Below are experts of layer 5 (counted from 0) of a mixture-of-experts language model. Rows are named router (the router's row for the expert), down (a neuron's output weights, with its number) and show model dimensions 0-159. Each number is 500 + 50 x the weight over its row's rms, rounded and kept within 0 to 999. Numbers have three digits each.
After each expert's rows: a language model's description of what the expert responds to. This comes from a sample of Wikipedia text that the model never trained on.

# expert 42
router:460484509508472480453500576532468531438509459546489449541522486518510508519514490533555528475464522574484538577489471574487446479473537456440462547480496352599551556543394452590485431529512447513550466538437523504524526455437447491487427530545537445434484489580529458564480524493540567393491480554544495512402473468499474411573509542430497412466511410421535402464385513487485465561447406559465525565530540519411450470523451556603490495491461520416547511500499629542507553580565557
down0:454531514455490456510550486426452453504437438475560533324499504530462477493492548511496525555463467530552454481529470539534437587518424505471516561510396474492479580557451495470530527474484455542465562452550479518575461450471537500544529462527515527484441492518530468627397466455423450540501421492510572423372602426580517628402549483549364559468402489477501483512421434527530539428542515527533473485484518486487560443516429412464501564514513466502494524481529500549505574495555481
What it handles: Pieces inside personal and place names, mainly M and ab fragments, as in Orzabal, Osnabrück, Kanchanaburi, Billy Moll, U.S.

# expert 60
router:393473553460475480448467509486479519403478457561480427452540515585470469477497439563469530496502531540475547535431439424467478479599522479480449551498547473561492525483423487496550459517489486500479504544473413520514566493476447443571474515549454483528510439505559441449489545460571619459544468553520503534474441411426477432539553515476453380510536408500600417469462510444456433536397447541453516596537420475369384501564388493480478438477473574508467498522528584502479553554544503
down0:413533569473509505558427532456549556408571451580547488429562554502500469421438594458483482442474511505518526523586496476439530525441495511504489522515552559517491467529567454573526496545561522412440542473473519469514417529521484479510582447482521508504551593575498487452445450511481514479536567505461534513441654407428471579604529538556526578497539467524435506481601551559415394414530414424442495554484495470457384499524531492478442562506546479492542547550506543499512514494545407
What it handles: Prepositions and conjunctions opening clauses or sentences after commas or periods, such as by, when, after, under, while, until, However.

# expert 50
router:442491562484444374427514514516458545440473451590520469466506559551411500493489443599510478484510571548491532505463453529452451526541477469472471550458540487536487583553466436614487430543517427510507468528440479496567514468468507486555454498551403475433555485560570458513424562447556602428522553527537501470493450475444344446491508500417535488484522458429490489553421556438420490574457500532493496528576469493456456441496498556543420441527455523482386517553466532577447523587576580
down0:532455456451570529462529455535580483453511542479491457438507537482568452459524571534504520606523500480522597499477543489537461498496493501560468597457457517463558508584600535495444504460469582401571501431409598580546501500555491465546503493548492525535477553490462526528391476400482433536456601480453492461458588576579497458457476462513499595497477476528539590592449458583444521467444483523430480401578558583445466430478480506457566474542498428503530499433464477519424485494537603
What it handles: Capitalized first pieces of foreign names and words, especially article-like Al, El, de, La, Le, as in Sharm El Sheikh.

# expert 63
router:413439521504484494464512512543444480497493474575471475485498638650517468513492531471508538463439516523543517587451424524482462420518530522567523534524589431549472521509452548585495444505592505482541395530435456540505573406491431489578446506474440447427477449543519435479461555474517549460525544564565552479493474432459457460527511550477571428418640423434521512481467529496513535486489535539512535568540427455458430414587489467550457499592475551503435497545422489553477537570546558
down0:538467493445444491439516474425485453503529556549526449378543576485506554535456456608518517491518548484618504552497511520554458474550495530439514478503504519550520590486467548542560546502510448523519392488461530476559489463620510520517520435519480491432403560521515534530529483484449442608428596458536570564516435412557501556458507519560504377573509451486589554478507436546449515562527494523460534485501486531475465543533466480591425584554525585464551483471515466647497444566407519
What it handles: Words, numbers and separators in demographic statistics and data tables, such as households, median, Pacific Islander, were from 25 to 44.

# expert 55
router:454488500533413419451463580513475489460508429497455404495566523562468475455450434569454500440563579527425515531496454538460435530521564461553476562448494450621476531464468535555507503507502493466456445519439407457534519443442433576484499594547474409530573451513543396510463460439569634481488505484457560487502444471465506455490520516463515476439514445496458482551461516436494551547408466528459536536573486458430392447549417460567494431482455505440490488492473613585493557604488545
down0:445510541516507421456508533520570530561483572478495577498495557529504481479413601575542489438501417484460498429476509491472518453538482383510524461499455507410421469490550561468453495377558490394534474514380491500525492558478449527553526443468500628441432464476479463510342509470516525536422628485581578511502475490522535518558492523488486540508487545551528532538477467474523480403511568480517551558477624476442483558474468549501510388521484477507463518600581487487566507417492472
What it handles: Past-tense verbs after a person's name or pronoun in biographies and sports, such as played, born, taught, won, released, competed.

# expert 19
router:422451530524491477501471550474425492395494475545464403480456528582485510472535477607476514429514599600510548518416397538374462510532521439396409515476567437554495522557443476517423513522516411545526384545496481506506528456466423512518412509494433431529531482509559476508524477446498536434535475551512543556496427462551413476600552583454537367420539494496510479569475543450463464522474466563459424507570432475491485460548498464570445469506446494456467481494506500504438506585505481
down2:544492476577380507507472526459548525450482425546537473515517415509480412540505483508575558550493482520516485534501483464482483495381546515555424530523481415491505532507488539473602550608436513560411519566450554470502478461406547582445457450416486452491429539452461558454463554515545416533468566437527460601535477443560447480390511544529545620530532454518468565560420454541465421492509502505486504535541521482554530401549451495545449492461581514471572401552537586543473541551466527
What it handles: Plural endings and nouns for groups of people, such as Breeders, Macedonians, men, women, children, teams, often before a comma or possessive.

# expert 4
router:382485560540486413490505555501444514428523410539487443520509507489507489518476447532495477506476504509443488524420514455461392517558540482521381523433551484469568534565459461561548477507554488574545483546453461522567498484460460437562419518554449411495464474513510472516426534362505534461632453507518479443452430423421472469477580586481485470496556468455539442500520515463465486505483483518435560509572437460472432443562459455544421406560458488453383490507438577554461508621531549
down0:519478409437486516545537521429486501543496568418495526551548611515488540515553527580554507539514465403534565554470471460456509401531556461566422479560480578481531482478576573418541492451550433622512493549493523558489490488399475499480445483524526519402510543484465509488511453561522469566528571565491465487441523462424477439495484492481486471478527468461483499537577566473491513539617442498373496585467525506540611464452468524442442432437581555457499470483556635491457422546478421
What it handles: Opening parentheses before units, qualifiers or figures, as in (8 ft, (probable), (unanimous), plus building words like roof, brick, tower.

# expert 28
router:516433558537459427482470589506436538482445490529464462434526557529501523452440433491511520462539512512499535592469479493501429514604586380478461527497519450580504552506434477542451475526503419455497493528450467488556510434444403497556469522599433435557542424525512476511506564460571512411565506576497536532504463440411494415561579490488529366450547436522489419555434572474397436507486475582449489537540522491429442462513429442530453507522439562502501459478487529446442538582550583
down0:531560343631419547423535496456531632456491493405554541529538553497511585501443557505479527477548450513546488536505527531477450512485503510523580490483443561423387542548416525511466505416458422472487563497618471487450457525444457476519524512443412540505523596479525503532513490488540494449448550492504472480486421479512504473587370485524484516386448588477456541450470534556525559562571526491530453589458500530542596445501430504531457506539433538507461493512470418528519451487515527
What it handles: Uppercase letters and pairs inside acronyms and codes, often in sports tables or flight details, as in SIU, GNU, JFA, NED.

# expert 61
router:484480495560438440399511534559436489417489461532437459512538506515463494493420481623468495484566475496542501579445489531400433544621516471502464539550528509541562522524451508580484510557578427523572478533494485493582537445367480492518495559531431428451454429478502433421538485490529590500502503604454515552458505414432470466503499527487490482453544510475511406567458488406519446530471526533457469547585514391481461495504439469596411475536391546453457541498527551527487461570543588
down0:528480507523544508550612529522579580464451493512521412545472557485490473550423522459481529516510504436493547475463561429555415526484484539505475528372481516494511542455567639509464506468475579487454477533477513512528509468544464524572463502523436548484543504582493502463455368562478471482519405512491457629469462408517482475472467511628566546515564429454515546575387410401510558479544477525458574467489426528543488512521456432509464484510543569500538549486574440540599504516454601
What it handles: First words of place names and compass terms, above all New in New York, New Zealand, New South Wales, plus San, North, Old, Street.

# expert 21
router:383455592516476447461476549471457510486438409505420400420513553541517446458496400518426526421492573577464561481419462472477461468574537381468479514467553369586445541485402525575482496540547446543495453575522422491526549442477438459514417537537508431521502385476534453511457539459537587494529416517495581498490519477394501442506525534434527390430544471437538446531499541471483433504473503515404548491526515479439504509510492549516493489549478515454468498499501583491479551554530514
down6:524519541490545523435604569550505492496450501484495457540522426541504505467549534473528582448500588522465534496557541511651489432374573449509573512483485440427498528475470515554504507510384563522434530469528490438450517480535532489504498577485528461444491489522479432449479337459444426487498575480543391429467550465472580477439527575490522479560487573443504547539486546506502467465494520405421524439488539615493458511494468439529576528505473641490473548585533534556534580494515478
What it handles: Nouns for people's roles or groups and agent suffixes, such as Head coach, member, President, player, and coordin-ator.

# expert 7
router:423386525529461497435435504535525545370394497500506496518540553481498478479455460517470453504517542524455579542466429456437453500489537447502434594448580467566509544487468472561495516585511475473547505581461459511524593427448401557589484625557464491462508468570579412533532525487461558457486485478477559512512458446404482435462531508468539483431516462481543498513468618483456514614464494540524493509508553405395443511544405462553488461522473490492469520449470591594429535481542516
down0:477550528469483413573495502409515404510535560378504611522476465482540484514495507430479556517591520445432473448574503556536608547418472522541503443472473578538497491392565465625514537553440442474426471463509501518541487545609568464572500475494456542461486493412533475503566495550524593455512523563493508430459520566511458492505459562450480549478467473566476531376503453485502590466461569489452585429547493562497479516549533585493462515525534474581611547452488492501500558491524565
What it handles: Verb particles and aspect verbs after to/not/be, such as up, out, down, off, ended, began, refused, plus verb prefixes like downplay.

# expert 26
router:457471558518430422440482525521437551459457443575455457496587548550436509499473441550483498456531573546505553525467448552445445470528545453422456568457568456540521549552450495557556448555558443537501444542435459500564556444433469446550468528553427430442527470567539433544466549456560548428544498549503597472496458433429425447560540531433512475459559457420547461527462546435457476552455427535459496557567477463449443449537455573547444423541445544443428517570464544558470547554573563
down2:563494469467479479426452573426539514466546566352518524582441461508497520481562451608497518399474424591522364456520498473461573524512518508517504504402480540515436497507517579458483500467547554504578421633488464470467516505508436494440442452475540478553491501509503483542463533533527529541498420565590499530506513570451482512511611566458504449453480437459452484484505485483497545468552538512457579556520477578530500514430464419568581563414536537522575518476596440511584587547538476
What it handles: The word and (also or, nor) joining paired adjectives or nouns, such as magnetic and electronic, amoebic and bacterial.

# expert 18
router:479462540530472514449525587527463518446474509535527473465548550602510531467406393576460515425480524567486573573403488535420442498534498407430479517513513473593520556588461514569537476497569460529472420535514423496576594478458393522537410523503427465460518498555584423499451490524507514497584486594488484551482487441463503451567535533504498399394574483481540464535465630489479503522442430577463466520564464505437462468493461486532464460559466605474418465515473545510507486569531521
down0:412492468485474516479559542412488528541542459502415479442491607545359466489496516517465442473502497526541522463465505472522558476558461432494611464490530389478494443494362545573496507441480433440514387409505461518472591547555521427503483527485560535542532500483499479418540542517490532526459480516521539416457473518491490577458462426491539449578483496474471429501548469474482459430571502461498512462534563567462513459512488527520596427401683557423519524547519533486575573528463495
What it handles: Words in names of countries, states, governments and institutions, especially States after United, plus York, Army, County, India.

# expert 37
router:369455492407519546475514592570400567457446447493450462482553565540490470423472503479492520492526557634495437512453499566439499513523557476449466668439537523577560617583460521524469441591496421492500532511508487461580518445385469514485539572523450440485459490533549471514499530513558519434488503546508494540503504496512415484550527569474507441396498491524538447564498482528517444548458494533460584601519519425431464400504507510503432460486488527440469489555484533467411558529515527
down0:480469383494500613531546516468474480556481384493498567572497410558457353470529500552544405552517647544525470481514481460573479549498502529475438470508577529441537481543578574483490536525435504450556488460535449570443476456499542432482596469485486550453462544544450615423530492450476523499560583485474548469472562459523521522535530524553502495408504514565472524463451539489520522486408558602534512487490586420557541512465514516421515545435480507478486525461510541446412422491573564
What it handles: Inner syllables of uncommon names and technical words, especially ic, oc, ous, og, as in Eichel, Eudicots, meticulously, oxides, theology.

# expert 34
router:486407527493485472405423494509465482463435449562498460456530489554535489492455491504444502477490489624495516566464467537456451431574577476463417597439591467601471531445392447526467551582514400490520445556490498443532473483405502507531475497534423481491538437523513485479511551490545547423549479513402501475505495492479401496515538532494543506451557457475588428560440518507466475545435379614489454537568470499419442523555445495512449443525458519467425511501494583493372577543499557
down1:398419525436454518507499483539469481588464497475567541548498501607505421508529515454493536446475500548456547488476492517492475458448524527561420476523457529520498496472484515468438464556585388436457537413565411452467576539466555600423579576542564526512488585552416485608539569510537409411522492480456587551366544487413523485588528502452440508489537496463452537511514520444505502510487519495497577606497448477477508467514461500624464436443501491466522488473504471430416541511539420
What it handles: Words inside titles of songs, films and albums, often in track lists or filmographies, such as Love, Night, Dream, "Never Tear".

# expert 2
router:466501576488452497463395572567425546472438397579454492503512471554440483518386471546513473446535488487564526562434495466397416442518540418535461505486577433533479553507486485523513497592513489591556479535446447518635509421425477477532389516579443438477470493530577474549473558500543563424485474483484542432507477418487477489508507536520482503484505467518466526573430514434482510604452422556489504519524446420489445454519507569576441468528449568487461516588477515606452560517526570
down6:505562486444437473494501467495489292537482564485491440480450493532536504499486558444482492597483500536536600521574467464381486533559408487577402428507486551558549477453488486506505495489504547541532426459528539480491473451473490550446418554490528549545586619449468496547490480460542326456472578439491479461523529530434483446540497453471461486501475479553405503534467513574468513524454520495462477403552503465459547531466521519519493415494598462514428524436518458562508588424552475
What it handles: First pieces of split words, often Latinate prefixes after a or the, such as un(easy), comp(leted), con, ins, d(ep)th.

# expert 58
router:399375517535441469445482538510497516446422435520452483433490559521529506467450497537432534480472541563548535515457422489418451511512544459489367538474540500561532565563459495550502465505540469453459415547495434522595544405452457436509444562526444438516561449494494471473518522514550545403534525586508553502457475423455491498570558525481474421423521451499621422509488563441428463515414406538437531572530463465468479462548521495554457472510399531437480513485452600561471518536591526
down2:538501453484470447503435544474414537519477517564501546424540551495554468535496511486532546462414480484534526562554498488592535466470540584435528525485575498483519525626452436511528497498456477444471479483591485454485598497499458514543478428480576537508415553467459548611351464560461481582588486483454485397455525546502485636481487586513426516416503563544510531411491437480483539451554547485552490464537479472487434430420465435551481497620413525536478523479458475485436546505416540
What it handles: Closing parentheses, quotes and brackets, especially ending notes like (loan) or (age 20), and pipes or blanks in wiki table rows.

# expert 15
router:458488495503464458481409551592483576485409380485441476418560580527388484527462460567509542451481553500488522508412432531484475542482565482471471525489504483504546524502448544517460408532580517494494458541422487500506511448469451546514422515558352431551497511501537427461424511450590556420494468577425517515504539456420477486541585510372493482485576435486512482486434582420496503507464476521396440505543421427522481404593441532521481458530480563438497510539453537484473454536538524
down0:606515417486447563515426469489580520485423478505494519476511540560556490481445479539478474474445511481473461456553495501588498531494493354566536540549518439558410593463451528442517446524497583467478547537479504483428517462524504417542489492549581481490592447588419559489545428509479533558506533455602422536488481407458535491511429409425483498481553489468461559597497473548423545522545442439501560523462507396454535577556514460514439506591485524461434422407536578490532441456512465
What it handles: Tokens opening headings, infobox fields and lead sentences, mostly year halves after = (20-14, 19-89), plus nationality words like American and Scottish.

# expert 59
router:473498561504382473474421499514436569492463386579497493471466532504430494448532444579538525474518568513543509569477430506432502529498506473491485497457547513516494551543500486573433474560542496584489511599501408538600502438475484530611500568524495464476476436546525485513440480451591524460511497542534449565522449540486521469455520521509411460437540468466537424588400532473503405595455507567435456568550567494410465472487480534644449438575471457414535469512489458447472571531578573
down6:561502558498400471420433437469550511459489487481489544503521560510555534459579577465501353551469540571472574503475521539481538493500430456472522485488464409534462548526500454526523478547408525508489486448522583528432495537501474537437616480529552516489441471493632452532421544461532490534527500578435425553563399437550391428529490533502493523510506530532431515525432566527513510559522458433460506433432543500584516449531577421535491489457487369538621489499522491442468542450418507
What it handles: Single consonant or short cluster pieces inside rare names or words, like l in Azeglio, c in Nutcracker, v in Ludvig.

# expert 17
router:448423539562487479446452498521430548486474472554473428508508537542452498476473453499445545447494524587431591582462417520485406472589582426450449562445522433552574569572450513597500478522479507511528458554514451542548556457457443499522439554506436466480474462536593435536465555490537560471583461540452506512529451426475460492510524511445460474454558432494570475556478564472440434635412430537440461570540467462385506496548456509517460415530435495436425474481475549512419514550551533
down0:475473513495473501566534567447534443570454509518420495518472513403438525517537561432498505534523525488571552490496456534532467550576459493515544494527450554489579527516485585492410525563535587576424489523454521425539481498479531479474446448515542448514583446608441426407487475532494471523467525578471496521536456487534559517449503500487600537375466504554531590527411422518414561471528541464559466441551508500451507492511517454573459601645467476577617504444461419517572520531413538
What it handles: Full stops, closing quote-plus-period and semicolons ending sentences, plus paragraph breaks and section-heading closers like ==.

# expert 38
router:419471504541389510459473541489453556468444482486496435407532558509458506476445441554437446434496528632537526605469440525482443504511581485448420538501590428528535557484442521538548499555515481505463501526526441515523534436449479465493461521524446462508517470575506473479442551462570533487553464534506496503463438455474450452562565486422493447434567409482539488596482530466436459512484485552465451523552482470486428450567432515604467400548455571430483492480456557540326514583497601
down0:470509463440456501586486493451484493476419485517508541544523513433464463530553465462458464508504513471523470493489536524461363540501555514551480501530475560472579569510518614384525425579455488453502463470513587643475566505520486510551552465586516407547549517468517538547429451486546542521494566415486498609499510491451550518417569519391499540457534515509519486459540516532486523363456509511518504500450566459382455484515484474528555436384522414476476443518540418484581598502536589
What it handles: Line-initial dashes, pipes and equals signs starting list items or table rows, such as - Added to NRHP, | Duke of Parma.

# expert 14
router:405478551537455454462432589569526608455465481515504407440516519571467449539468477540505570504489513538542533517439447535492426528520536495395420573498615476509488530544422547569515471540482419461532512527549444517532580419495485476500472481491513466508487503572538494547429539487565512446488537612511480458460453451412496403517532570483536420421572424501519531530483569358490508508467514534480453539566448467472401494567408416512427442558459504400493485482470532521505493515552595
down0:473496573472496542579531553482436536427482425520502563565463547474492477469556433488497487521448396547539517526496595563514543553521467506417402525459400510493456441401490554561565521476520489537510413535513489482525467544594403525501588524466473582520477429439501556557533567531469497545373533446439527452544556445522534482485614426480436552401438457577487494463534536476522438519555564460510551544477582531489470368406492415455492451472467438434489475489457484494468454485480492
What it handles: Dashes, colons and periods at line starts or after field names in infobox-style lists, plus +, •, ′, ± signs.

# expert 16
router:371507503469505514495447590498392491487444442598485502486520491474443503488474445516529500465559552557510491562487458486386444431544571454535468528436551523529484630547435524527474471473485498558477508526536439551495497468479464440565441459556473469478597461485545456430505532528524553495493398538541526615534443473403487404504529554408432439435561482513619411543415535461504484490472526548427484602522506456482472500533496544605425411555458508458496487481516518512476613519540518
down0:509500460462463543568477511482556481521531517519602556497476369467523641474432463531478459599477448536467573478496399552481541537548476528512416452462542526422423437427449468511575495539421520449361484545437531536455485511511505476511538467560576542501489480513531485504570516570512419469568557419539524544444509584551524482515451460552456528540542594548403440501516464447548546552491510539501511507503394448481475478565574482595519482462452486611474473520462526514461562412413527
What it handles: Short vowel-ending word pieces inside compound or foreign words, such as grass-ro-ots, catast-ro-phic, wall-p-apers, and Italian di.

# expert 43
router:450481547522409429492570553536432568472475470513457452480455482547503504499377458562505514457568598570545475558441470522484388480505531416516502591473639475508506522548466545559513456527514452455486438576493532496535566444444476517547525569572443456485530457470535403554451527508510572459537511538514554413492478385468478467622533569491456482425585448445498479587496524498420493570468452570490543531549477508379479506518469518480481379522436489463486546512451519525458518524566569
down1:466559574472422466565455505500472541495482574388556489566443473544503434522469447476524547495522522569519498477543515573387417448441493431440518550518491509409456476480435536591521614522508514558481561609456558471519559543564449567598582632513491462547517438522520437480468500489521597531447465555507499557529460549545477594579470488608495403559560535563484525499489572501526499593487413564516512470470449570469546466460558502541542515501510527484494484526447446551509563502448452
What it handles: Line ends of markdown table rows and header divider lines such as "|---|---|", plus other line breaks and semicolons in lists.

# expert 29
router:478427517518453462527404603555507449443505445537532426434445512569443501518468473495434532439532498555463611551426450483478462485589536405498494515509543511595539545542417538540522515607599445446554487517458497491495537472501456479549419484530457440452501416507591496533522433511514544408501531501527484498504533467491407427544581579465534491424586408432545449502470607453516521593499492574502512476528425400472483506547471574588432449497448515464526530487464502481500446545500598
down0:438512540476473403450504482546535540477506473605447514517569523541484554446602479537572416504564501439489443549486524475404533594585494559547500522474541504481515645552460493418451522465570584584387481460485506498515523498497468526556520534497440511422401515451525494490550571598476521566511506443442536554507498444513533487668529487543506406518439435495479487481516525514517429502491602464552459386551515517450515547528535592541516557519557509422528451581443509511488521529514497
What it handles: Sport and competition words like Cup, medal, Championships, and sport-name pieces in ski, swimming, steeplechase, breaststroke, tennis contexts.

# expert 54
router:490431507493444506458468594567464556408506473517509414532517495569523494497477425481462517496552537525486510537470425552434490510555647469470498521420584433630515520473384539572475507601568515562446417545478486475606495453372456540538455528523484452489547481526498425497455499428549555423541447529506498493491483470546438451534524495470526475442522472521527500499415541478386409535494522527392526519521480414443465519608496507526429479526472586454524525515467574467492555600510475
down0:435462589445577539384515536511527504509495503507448484502500589518417474472476496491616493466430454422464521363465510485544497509502428532455543534494509561443492540373502566454534458441545471370431511553445481597452510482481497459441508406406511474431579500454499534373535471474525475434582499475568520473554508483544478445455528501472497613475496486525442463415546517474518491519520504529541451501593518556441455603433489463420548502542486479441474435557499480462559417527477458
What it handles: Word endings like ing, ed, ation on verbs and nouns, often in headings such as Pitching, Ranking, Rolling stock, Downing.

# expert 40
router:483442525512449494474441548550507486457345501465492455553533494481503517417406431592513559446556475555513557541473401495471410456465503434480481569509513432497516552585508540586498467534582501544504453583415389476562549404531458528550489515629443433493492490533537483492542533528534568475616467545579523544475548496495478478530547553500586481517526482453563475501416464424548437622482510480496489543515428459453466502544497512533512463513503506474467485509509602578426567544608494
down0:539450455502380475437549579579515444520466456514477544523435536504580481444553533458568458441448421421507554591537488605507560558531566559509442475526449375464535508508494480437473561503494517499452509470472489478510457463447476511503530641390553515508524455482494494520519587526501451467455398473527477379516484517514444541436575492434420510399449512449558491457526489420472488509479510496587523444452521471468542522489520483523465475447531567555632582440474594464567477462490437
What it handles: Nouns after set prepositional openers like in addition, in order, in contrast, plus date tokens after in, and Chinese/Japanese character byte pieces.

# expert 45
router:422447614454404515432498520516447528496447411538517453445497511541477451418441469449499513474540542575526518617471465477483473510542501458429443563401459485514508503502459425515448477539490461481557423544432483524523445469455435495542491479562472445490519498521567486485548536537514520448515506512495521566439456467455461489455529483466482512474559448408592465501410584458515480510413491617471448573537519452456487481530459527584420476601466480463382438512452519493434621520585649
down0:442475512476607522550551397498526502467534505536563482475532527604449616545428532578462569485379535491502479668546523562547514495569517443450414527483494549512436509543505472550504616489459479506467500521443510450478454546511345439492500532597443596645523526541493514516518491487513442473429443521563502463466523440505476506522531532482462474505506499489515472454524518485461462498471513475472487537403476506464607540428468479585499514454442458474499406475565503487577482591478567
What it handles: Single capital or r letter pieces beginning or inside names, often in quoted song and album titles, such as bed-r-idden, E-staca.

# expert 53
router:494457585480456455449483498530435486442454476545456465498524502553508491511413440517461529427487609546508511542436500555397415474553573460489446559444549456501509538537453479599485477573526438513493446527478481539545536470474502500538457533580414468515540379510556476537494545500618563398544551553520548461469476476478467501595550522476505413435517371485557487536447614474462464567450449551488516560541502476503358465544458491513458464526429564463423515493444593562450525533563463
down1:440512503533530530587528508530551461514454527435540536536472542563564539391493495502406523526455419548583528503519469476510521533536533524496537524475475516412488554523441550473460506484440477480559561478521531605584407442549624473554453425534455508493479523448564539477607535529451455393473679583520504514540477494544485440509440522506386573525551540516411574550491501515590561477561405436508493551485567507513573447511504472491573473463565522510596442521482470489548505454488541
What it handles: Opening quotation marks starting a quote or title, and subject pronouns like it, he, that, I, they.

# expert 24
router:450462537530404449443500569496465514469466414588471428471496520528458572479499423544479528452506508556491550549471471479412430507527504432474435553476495433518540538557454425554562484534502489520509491539474416552549570462391455500583441569563369412511562467492531393537475503466546577437540462503491545552463478440419508492538574544460502446451513470531512478592497519474425452609426430546448491547557468465464436472548438528485472441533433514463407477515486563547422494616542528
down1:546502403409559446405480455525463569645507549458527559455423543497523464545430554577471407471475544541503518489501528549508499490529486587477495468549523556533441485519485568509504519482516515466474473512489523461465469438541455588451505451480547534459466481580535625502575517466479497462394561431408513503435481573491514435487455496468499531538518510409474428468496473412527479441512484480538483502469581439488594636449612547464471548474501525507451533550424464446571507381444579
What it handles: Opening parentheses after a title or name, introducing aliases, translations, birth dates or featured artists, plus quotes, headings, list line breaks.

# expert 30
router:525476504503436474418524586481459548468423482547488410509551471502541462453444467490460557444487586481539548564411514475469457501500540437475420500469515517527596552502504442540450438565563417483486469571454413513643514462424432533487462570516472464464438422537529472559523493571547479439563476482569534543539498510471453486512525499470555399489570469458495436535400540475473509592485474573530505598558479505441458518579506450601452485512452558462449501482502618521494588572563602
down0:494558439504452511518510407538469485543466481423444559555468482506543564368520482442526466538452476542492453572508496585467601543514569493477467452474539578632466489512525433478536481497527448421520534514496591488547503589508489495585524420496526536466461504484471461536433494567518466462596606424527452472450592486447397519529456493474573601403416527546526441501596527543504455586497517535486543648520563429481499492521557484538487444495504558560522512508538443444453534541450469
What it handles: Single capital letters or short pieces inside surnames, especially after Mc, Mac or a first name, such as McFadden, MacLane, Busch.

# expert 56
router:485492511548397487420421554534452493458466459541512485434582536569398502532471480589449541437521517536490598486477459478488461544504586456527490538449531495551556512513502446526503427552590456508432535502464463497574498491454416531536381510540463453423522466495548467539453480504570541479489535564517546525517513443479410437540597557469544428449574439494522420520508547396489503524385392525431540568590429446500478427525494518564458418536442564473475452537441557495469568582513537
down0:454399472462508441452487499457453575478448488555473514538380488553547530541470480486508512495472538507500540491444558515550485530413351460522499520507505585496464547463491517519490494407494512441507523523573537532555460466539501491493505507518458511453477551467503455420488474527522376451455421496538473530494381475433561456449527421557557546518487515463501453484509468431518524504533464458550593507503429461401533559589343559402576498403523553488488443582425499495653528486428492
What it handles: Commas, nationality and occupation words after (born year) in people lists, such as Danish singer, songwriter, former footballer.

# expert 9
router:447507534498393493451457541522406534502382475571474474455530561541483507479502439575439482446556557544460517548483469525452450493557548432499449537438542414523495519567474443548521447534533508534504496555479403513586534457456486531504469569555442457457547446508566386506492498520552523421544478543475510523435483460472470487521592563433518477446556437439547414543434563451442466562454422547426492547569486451430403465522417537591477450531401535416428465500492576522461550565561533
down2:498478501510456446587429409556443482457443560441550477526503573427443490483451516477483556538391467408525553548510548479438510476463525557449401504563539553415554482510438488543412472456488507598567444504500555484570441454573468556440504561588456481515487602522506524478421482484426491535458480544441564505542520480500417463498466659527523427442451493520521490457479484579473403542605525513561504486433535439382537525485543449557462519575482479468496470474533488528447528542440561
What it handles: Commas and comma-punctuation combinations after names, clauses and taxon authors, such as Meyrick, 1938 or Luke, a friend.

# expert 52
router:503497594556430435469396575534474508463467436519471444451512604553512470488484486551418514398480492509466578551429450461477451517533573441515400636469512471512565542549446534516485481564493443501481495564446492487526557482422484502510481478538440411497485493501543398587408541487571619486503516589526497465478446501445467439544578536422478493480517419468592475570439579483472459514446401555475474562531430501449461492562479475514478490507379518454481482497434574491460501512568535
down0:538494492558457457538508546554397397476511500490562509518498509517508499580421361325497503494470505562527501502491521459484451529530527497555553555569509547452476522464418472504473470504514419445479444509487453402485481581444520543514495496383472521482566490455490529524515492525447475532548550520535511506561518482495443448560533493543539500510469589573543594538478521571549450378522487595506514440437393572483547537492539508478536556378417525513472470580488539497489519381374459
What it handles: Paragraph-ending periods with blank lines and the == or === markers that open Wikipedia section headings such as Honours or Career.